{"n_experts": 128, "routed_scale": 1.0, "lr_router": 0.000978, "tie_word_embeddings": false, "max_seq_len": 1024}
Below are experts of layer 7 (counted from 0) of a mixture-of-experts language model. Rows are named router (the router's row for the expert) and show model dimensions 0-223. Each number is 200 + 20 x the weight over its row's rms, rounded and kept within 0 to 999.
Before each expert's rows: "gets" lists some tokens that make up at least twice as much of what it gets as of all text. This comes from a sample of Wikipedia text that the model never trained on. Tokens count by the router's weight.

# expert 118
gets: "\n", "m", "r", "v", "|---|---|---|---", "str"
router,241,211,211,218,209,182,189,192,177,218,183,191,240,208,177,198,173,181,236,199,191,194,186,180,179,220,210,178,193,202,197,202,231,241,190,184,215,183,167,217,175,181,190,142,193,140,192,213,202,183,179,194,202,194,177,211,220,200,186,177,151,197,144,180,209,206,182,202,201,207,200,213,179,205,202,165,204,164,216,221,178,196,208,200,163,219,206,222,201,205,189,211,174,165,193,176,213,196,196,187,197,194,222,256,212,219,208,194,192,186,202,203,186,212,215,217,213,224,242,241,212,184,182,162,139,210,194,225,188,202,179,204,188,209,199,233,174,193,220,231,211,195,222,219,181,180,195,252,206,190,203,177,189,225,193,203,198,190,203,224,210,193,190,230,212,223,227,192,177,204,221,191,189,172,202,146,199,201,201,214,195,214,197,181,209,206,220,213,210,167,164,207,209,179,191,182,224,195,176,221,205,203,238,218,192,203,198,220,204,223,212,196,187,192,208,170,187,197,224,203,207,187,183,181

# expert 127
gets: "P", "D", "C", "A", "M", "S"
router,216,194,162,212,216,170,194,188,207,201,194,205,203,185,198,217,180,161,229,173,202,201,205,210,207,237,197,182,208,166,209,201,195,186,155,179,195,206,153,179,185,186,168,186,193,170,154,179,228,181,196,171,235,181,194,184,202,197,184,178,167,196,175,172,196,207,172,174,192,212,243,204,190,211,219,158,203,186,194,211,188,191,174,202,208,177,201,231,232,216,199,224,187,153,215,160,169,180,235,215,188,176,189,223,222,189,211,210,214,202,218,195,205,221,202,199,201,211,198,201,201,227,229,180,203,192,184,220,207,181,179,211,204,176,212,193,179,155,204,230,185,197,189,244,199,209,187,236,219,159,195,218,170,198,171,184,190,188,219,191,212,177,204,191,222,186,214,193,187,173,208,183,214,182,192,176,202,187,174,222,236,191,216,216,199,216,231,206,175,200,188,201,158,200,185,229,212,158,183,245,202,155,203,196,176,224,204,186,195,198,184,191,188,207,180,210,212,201,218,201,154,209,186,193

# expert 29
gets: " L", " B", " R", " l", "L", "B"
router,202,195,188,225,186,176,198,192,198,224,181,229,229,181,175,171,196,149,195,193,162,183,200,177,194,228,208,194,195,168,168,181,180,198,167,220,191,151,210,197,165,204,186,202,213,187,203,193,171,201,202,195,235,185,187,195,201,200,239,209,185,221,212,197,205,253,160,208,200,233,185,196,185,192,181,195,217,185,202,227,186,184,194,212,209,204,163,212,205,193,192,214,196,157,199,201,185,214,231,174,167,196,170,231,208,202,239,207,217,199,197,211,207,194,205,168,207,194,171,212,199,215,162,181,159,212,228,227,235,183,213,224,176,201,210,199,209,189,201,197,205,217,201,208,184,178,182,227,195,187,182,189,190,252,197,181,187,213,194,192,191,178,180,210,209,231,252,213,179,222,178,209,206,221,153,196,203,216,173,200,195,186,193,197,200,218,188,207,196,194,195,220,181,184,175,233,190,179,177,225,221,218,233,220,203,223,164,176,234,214,194,211,211,201,192,186,167,199,193,161,175,181,163,174

# expert 93
gets: " C", " c", " St", " st", "st", "C"
router,219,188,198,220,200,175,180,183,193,199,227,198,197,193,194,198,209,162,203,198,183,220,226,177,200,240,165,183,205,185,188,213,225,206,198,172,213,175,193,201,165,201,186,166,180,182,173,186,206,197,206,191,186,196,188,202,203,173,228,202,174,218,198,192,220,212,212,206,198,218,207,211,194,198,219,155,207,184,179,180,192,177,186,186,156,185,190,191,199,190,220,243,172,186,169,169,197,179,207,194,156,193,181,210,198,207,240,182,207,179,230,198,218,211,169,188,223,220,207,228,198,214,203,204,204,201,216,180,239,205,184,216,201,178,195,190,204,207,248,202,218,200,174,238,212,184,228,193,192,160,196,211,179,260,175,223,223,206,243,242,188,169,187,230,207,208,220,206,192,199,223,178,188,213,202,200,208,217,174,193,191,208,208,211,205,217,244,202,222,211,181,234,185,228,199,166,205,180,194,197,241,212,239,205,195,222,199,159,219,226,187,172,163,194,202,201,163,193,222,221,176,190,204,167

# expert 85
gets: "\n", " B", "==", "B", " C", " P"
router,186,203,188,196,187,178,194,187,157,197,185,234,197,199,190,198,195,156,231,197,167,191,187,144,195,234,208,213,206,203,176,218,198,194,171,169,174,192,206,196,202,185,170,148,219,164,199,162,196,184,180,196,263,197,163,186,206,181,213,183,156,241,199,181,236,184,198,174,200,222,204,179,172,181,205,201,219,147,176,212,191,185,189,212,159,216,169,228,201,219,202,197,181,192,208,163,184,199,189,215,210,185,185,217,186,203,243,219,205,221,197,231,223,199,193,199,220,205,187,194,191,195,196,196,188,225,196,186,203,188,181,198,218,154,198,220,214,195,182,208,213,209,207,230,204,192,201,201,190,185,186,216,191,218,199,201,240,218,196,213,186,204,195,203,231,201,248,205,219,187,208,172,201,196,183,188,198,226,165,156,207,219,203,230,188,194,213,208,179,181,186,200,197,185,161,217,200,187,209,204,217,171,216,215,164,180,177,204,188,232,198,216,213,193,185,167,166,214,220,202,190,192,213,175

# expert 56
gets: " E", "E", "T", " T", "W", "C"
router,233,188,220,220,236,192,221,189,204,177,199,226,216,196,193,193,173,194,183,182,172,210,208,189,205,245,199,197,217,175,167,214,201,184,144,170,195,211,202,178,197,205,195,182,180,189,180,183,189,206,174,176,198,164,190,201,216,196,229,196,172,177,186,173,214,227,174,171,187,214,218,206,179,203,194,164,212,194,195,172,198,197,185,237,193,197,181,218,224,203,204,220,191,159,189,178,217,216,192,196,177,164,233,178,207,191,205,175,175,223,242,201,214,206,218,172,208,223,203,191,225,242,205,192,206,209,186,199,212,159,162,197,228,182,197,184,172,160,212,194,184,190,240,259,218,188,217,201,214,180,197,196,189,195,175,200,190,174,207,186,218,186,211,183,199,232,208,188,185,191,185,185,215,206,208,184,174,199,169,193,214,186,209,218,226,209,224,172,189,195,188,190,150,192,195,206,227,166,153,208,200,181,202,216,176,184,198,204,206,204,176,179,196,209,214,186,189,166,218,219,221,168,187,147

# expert 50
gets: "un", "in", " pro", "ou", " two", "or"
router,206,158,175,175,195,187,197,191,175,209,176,188,248,215,189,190,184,175,188,215,209,189,225,199,169,217,209,209,160,161,198,202,156,196,180,173,218,178,184,211,198,183,172,233,191,199,198,205,181,187,189,219,200,203,187,160,230,175,216,192,207,202,170,183,234,200,196,217,194,211,176,199,203,206,219,183,230,146,195,197,203,173,174,239,162,173,199,215,182,210,199,210,184,182,217,190,210,231,215,185,201,201,190,217,227,206,196,204,214,220,197,188,189,162,231,198,202,199,199,240,218,237,188,196,190,250,197,199,204,167,188,234,210,183,207,186,182,203,257,212,181,210,204,224,185,204,187,216,210,199,180,186,169,200,204,198,216,234,215,241,219,190,200,188,230,204,245,197,190,205,197,188,175,194,177,204,194,179,186,198,183,167,192,185,207,176,213,187,164,178,197,209,231,204,189,223,218,195,207,200,180,199,224,235,184,193,168,157,174,221,180,170,193,218,177,206,186,219,227,168,195,219,200,180

# expert 92
gets: "\n", " hand", "\n ", "\n\n", " best", "at"
router,204,192,163,223,199,195,169,197,189,190,191,179,206,168,189,184,177,176,237,176,199,217,197,177,212,196,187,226,202,193,181,230,206,165,184,193,206,215,191,187,177,212,189,184,197,207,170,165,189,192,200,177,229,169,201,195,175,166,176,179,194,221,215,173,203,201,175,190,217,199,225,218,187,182,188,158,211,202,194,188,201,216,196,203,191,164,194,205,211,203,205,204,163,190,218,180,174,225,218,203,216,204,187,223,203,186,176,191,228,197,204,224,164,223,226,175,211,226,201,211,193,191,203,173,160,205,180,213,192,187,190,205,183,187,201,214,191,176,231,209,184,202,182,242,184,179,203,220,224,155,202,195,172,237,196,189,220,219,233,194,203,164,204,228,219,245,209,218,188,203,221,206,202,198,175,192,199,193,179,213,214,202,180,220,225,198,248,187,223,152,164,212,159,187,182,211,222,185,184,197,205,186,239,232,189,216,156,196,212,213,197,171,156,163,192,171,223,238,184,199,193,180,170,198

# expert 70
gets: " r", " Ch", " ch", " R", " pl", " Pl"
router,216,201,174,225,189,195,191,166,152,184,210,222,204,194,216,200,168,203,214,214,158,213,178,187,172,209,187,197,201,206,155,213,204,220,163,196,171,182,210,192,212,196,203,219,210,175,209,234,180,180,209,211,191,181,203,220,196,200,222,216,147,214,179,194,225,253,182,182,231,204,186,206,212,195,196,207,205,170,166,179,204,186,170,194,169,209,143,225,211,193,223,203,204,161,184,189,201,221,202,195,200,202,205,235,227,224,173,185,205,213,208,188,202,211,213,205,211,207,226,227,184,181,179,174,187,207,197,213,246,160,182,197,228,190,209,194,204,158,194,242,192,214,196,223,204,151,213,222,188,188,203,189,195,212,187,229,205,208,192,189,191,192,180,202,207,197,248,227,168,192,232,169,198,212,198,201,219,215,192,206,231,216,160,217,215,220,208,206,209,193,189,195,197,184,194,208,231,189,201,204,215,215,197,216,197,239,201,155,226,227,222,188,168,185,215,182,196,209,222,209,162,187,191,167

# expert 14
gets: "–", "-", " (", "/", " \"", " /"
router,173,214,191,214,208,180,214,156,164,202,237,190,248,193,191,201,201,177,207,186,191,199,234,201,174,225,169,204,207,178,178,190,192,213,198,202,193,212,203,187,205,193,172,187,181,195,178,211,210,211,187,217,229,201,212,186,200,188,226,222,172,174,186,175,217,212,152,157,236,183,195,209,193,216,202,183,213,163,205,194,212,192,150,226,203,213,210,211,208,198,199,209,181,173,219,131,181,192,195,197,227,186,192,220,232,228,213,180,231,183,207,202,179,176,214,188,190,211,251,209,216,215,198,192,177,241,198,193,216,218,198,201,208,216,213,206,182,188,202,229,168,218,206,234,195,209,147,201,206,185,178,194,205,214,185,209,208,186,189,252,182,180,173,195,203,221,213,207,196,203,245,188,186,203,193,212,176,190,184,210,208,179,213,200,215,197,207,201,188,160,170,209,159,211,160,224,169,193,190,183,214,194,216,209,222,207,201,148,193,238,188,179,214,190,185,170,203,225,217,199,210,214,205,178

# expert 89
gets: " b", " c", " \"", " un", " B", "B"
router,239,200,183,234,185,194,185,197,164,218,193,203,198,190,174,168,202,153,232,172,200,201,202,176,198,211,209,170,201,185,157,210,218,212,204,152,193,182,198,213,200,203,184,183,203,196,205,169,186,175,196,177,222,181,186,210,246,186,220,214,181,210,204,190,187,203,192,184,187,220,185,171,181,215,221,198,243,146,166,183,211,180,191,216,168,192,159,220,195,200,168,210,184,170,220,204,192,251,186,209,185,200,170,216,220,196,211,227,203,175,230,219,225,191,183,215,183,203,208,181,229,237,215,201,182,202,209,199,241,206,188,206,195,220,228,209,191,174,219,217,181,200,185,227,178,194,187,197,200,168,168,213,175,241,192,197,233,214,232,213,228,198,200,188,224,194,214,217,177,206,226,204,187,206,158,226,189,224,177,170,199,188,177,223,222,204,189,193,215,207,192,203,186,186,190,217,193,203,215,198,223,198,206,218,231,223,176,190,227,252,193,161,183,185,200,191,187,213,216,208,181,202,209,174

# expert 36
gets: " G", " R", " r", "r", " g", "G"
router,239,188,175,239,204,165,186,164,150,219,190,217,201,173,182,198,153,197,205,193,152,212,195,184,209,203,209,159,200,190,175,201,187,205,185,198,179,173,209,194,223,212,181,192,206,167,197,230,212,193,209,193,222,167,201,218,201,180,190,184,173,204,194,164,215,231,198,194,243,228,200,231,206,193,182,177,233,186,182,191,188,183,208,216,209,193,158,219,229,190,212,211,192,177,170,165,179,207,228,194,202,187,196,233,196,195,215,206,160,199,180,163,169,209,221,216,198,197,204,242,201,202,203,199,176,205,223,201,244,182,205,213,216,168,224,193,194,169,231,243,173,205,191,229,195,182,191,201,187,205,190,174,197,240,170,243,205,216,197,206,203,174,193,187,224,212,233,218,189,205,230,189,166,189,198,187,192,214,188,200,218,179,178,179,183,215,180,175,173,183,177,235,199,191,184,206,207,170,196,209,228,192,210,204,218,195,208,194,186,226,199,204,172,199,170,208,176,201,210,230,190,197,205,176

# expert 90
gets: " w", "w", " W", "W", "ew", " com"
router,201,153,183,199,192,194,199,229,168,195,181,203,221,194,198,222,168,175,199,227,197,221,219,228,185,195,205,206,199,177,196,242,208,191,171,167,190,202,191,206,199,188,198,160,193,193,165,222,192,168,191,196,230,190,161,193,210,196,222,213,192,204,198,177,213,238,201,188,197,216,201,216,192,190,217,164,229,193,198,187,199,168,162,196,174,158,189,205,180,189,198,200,173,175,210,173,211,201,212,179,209,205,206,204,199,180,196,187,194,200,203,192,187,195,224,242,200,184,179,211,224,192,183,181,189,234,181,203,209,200,180,227,196,227,215,204,209,182,242,202,193,196,199,252,200,158,191,205,226,166,180,207,186,232,188,182,221,212,199,211,203,174,202,176,227,202,188,193,209,167,189,194,198,229,158,201,220,177,167,208,178,218,202,203,210,228,186,170,182,184,141,197,169,222,178,207,162,225,156,200,207,156,189,242,214,210,164,183,214,236,222,195,184,197,195,192,224,220,213,195,214,201,228,185

# expert 66
gets: ";", " |", "ar", "ir", "os", "b"
router,199,178,187,219,194,169,206,180,160,223,174,207,209,218,215,186,173,173,199,209,186,187,220,204,187,206,174,204,173,177,198,195,207,222,197,206,181,207,186,219,197,164,197,174,220,191,197,219,171,188,175,221,201,217,222,155,224,217,212,203,192,233,190,129,213,203,181,178,210,191,223,246,191,214,232,176,201,164,182,212,196,198,181,214,180,178,191,232,185,214,194,253,186,210,240,178,192,220,237,217,212,183,202,227,198,212,199,192,195,169,204,228,180,181,189,185,210,204,191,215,223,218,233,211,174,217,189,203,222,145,199,208,223,213,206,200,190,179,208,212,185,190,197,198,184,190,184,202,221,195,186,230,174,203,186,173,221,200,205,211,171,196,190,220,209,190,209,197,162,205,179,159,226,194,194,179,220,226,170,170,200,190,164,180,196,201,204,192,229,192,188,191,193,211,172,204,175,182,181,235,253,214,235,228,193,188,170,173,202,197,205,206,194,213,220,196,185,160,218,208,172,208,198,174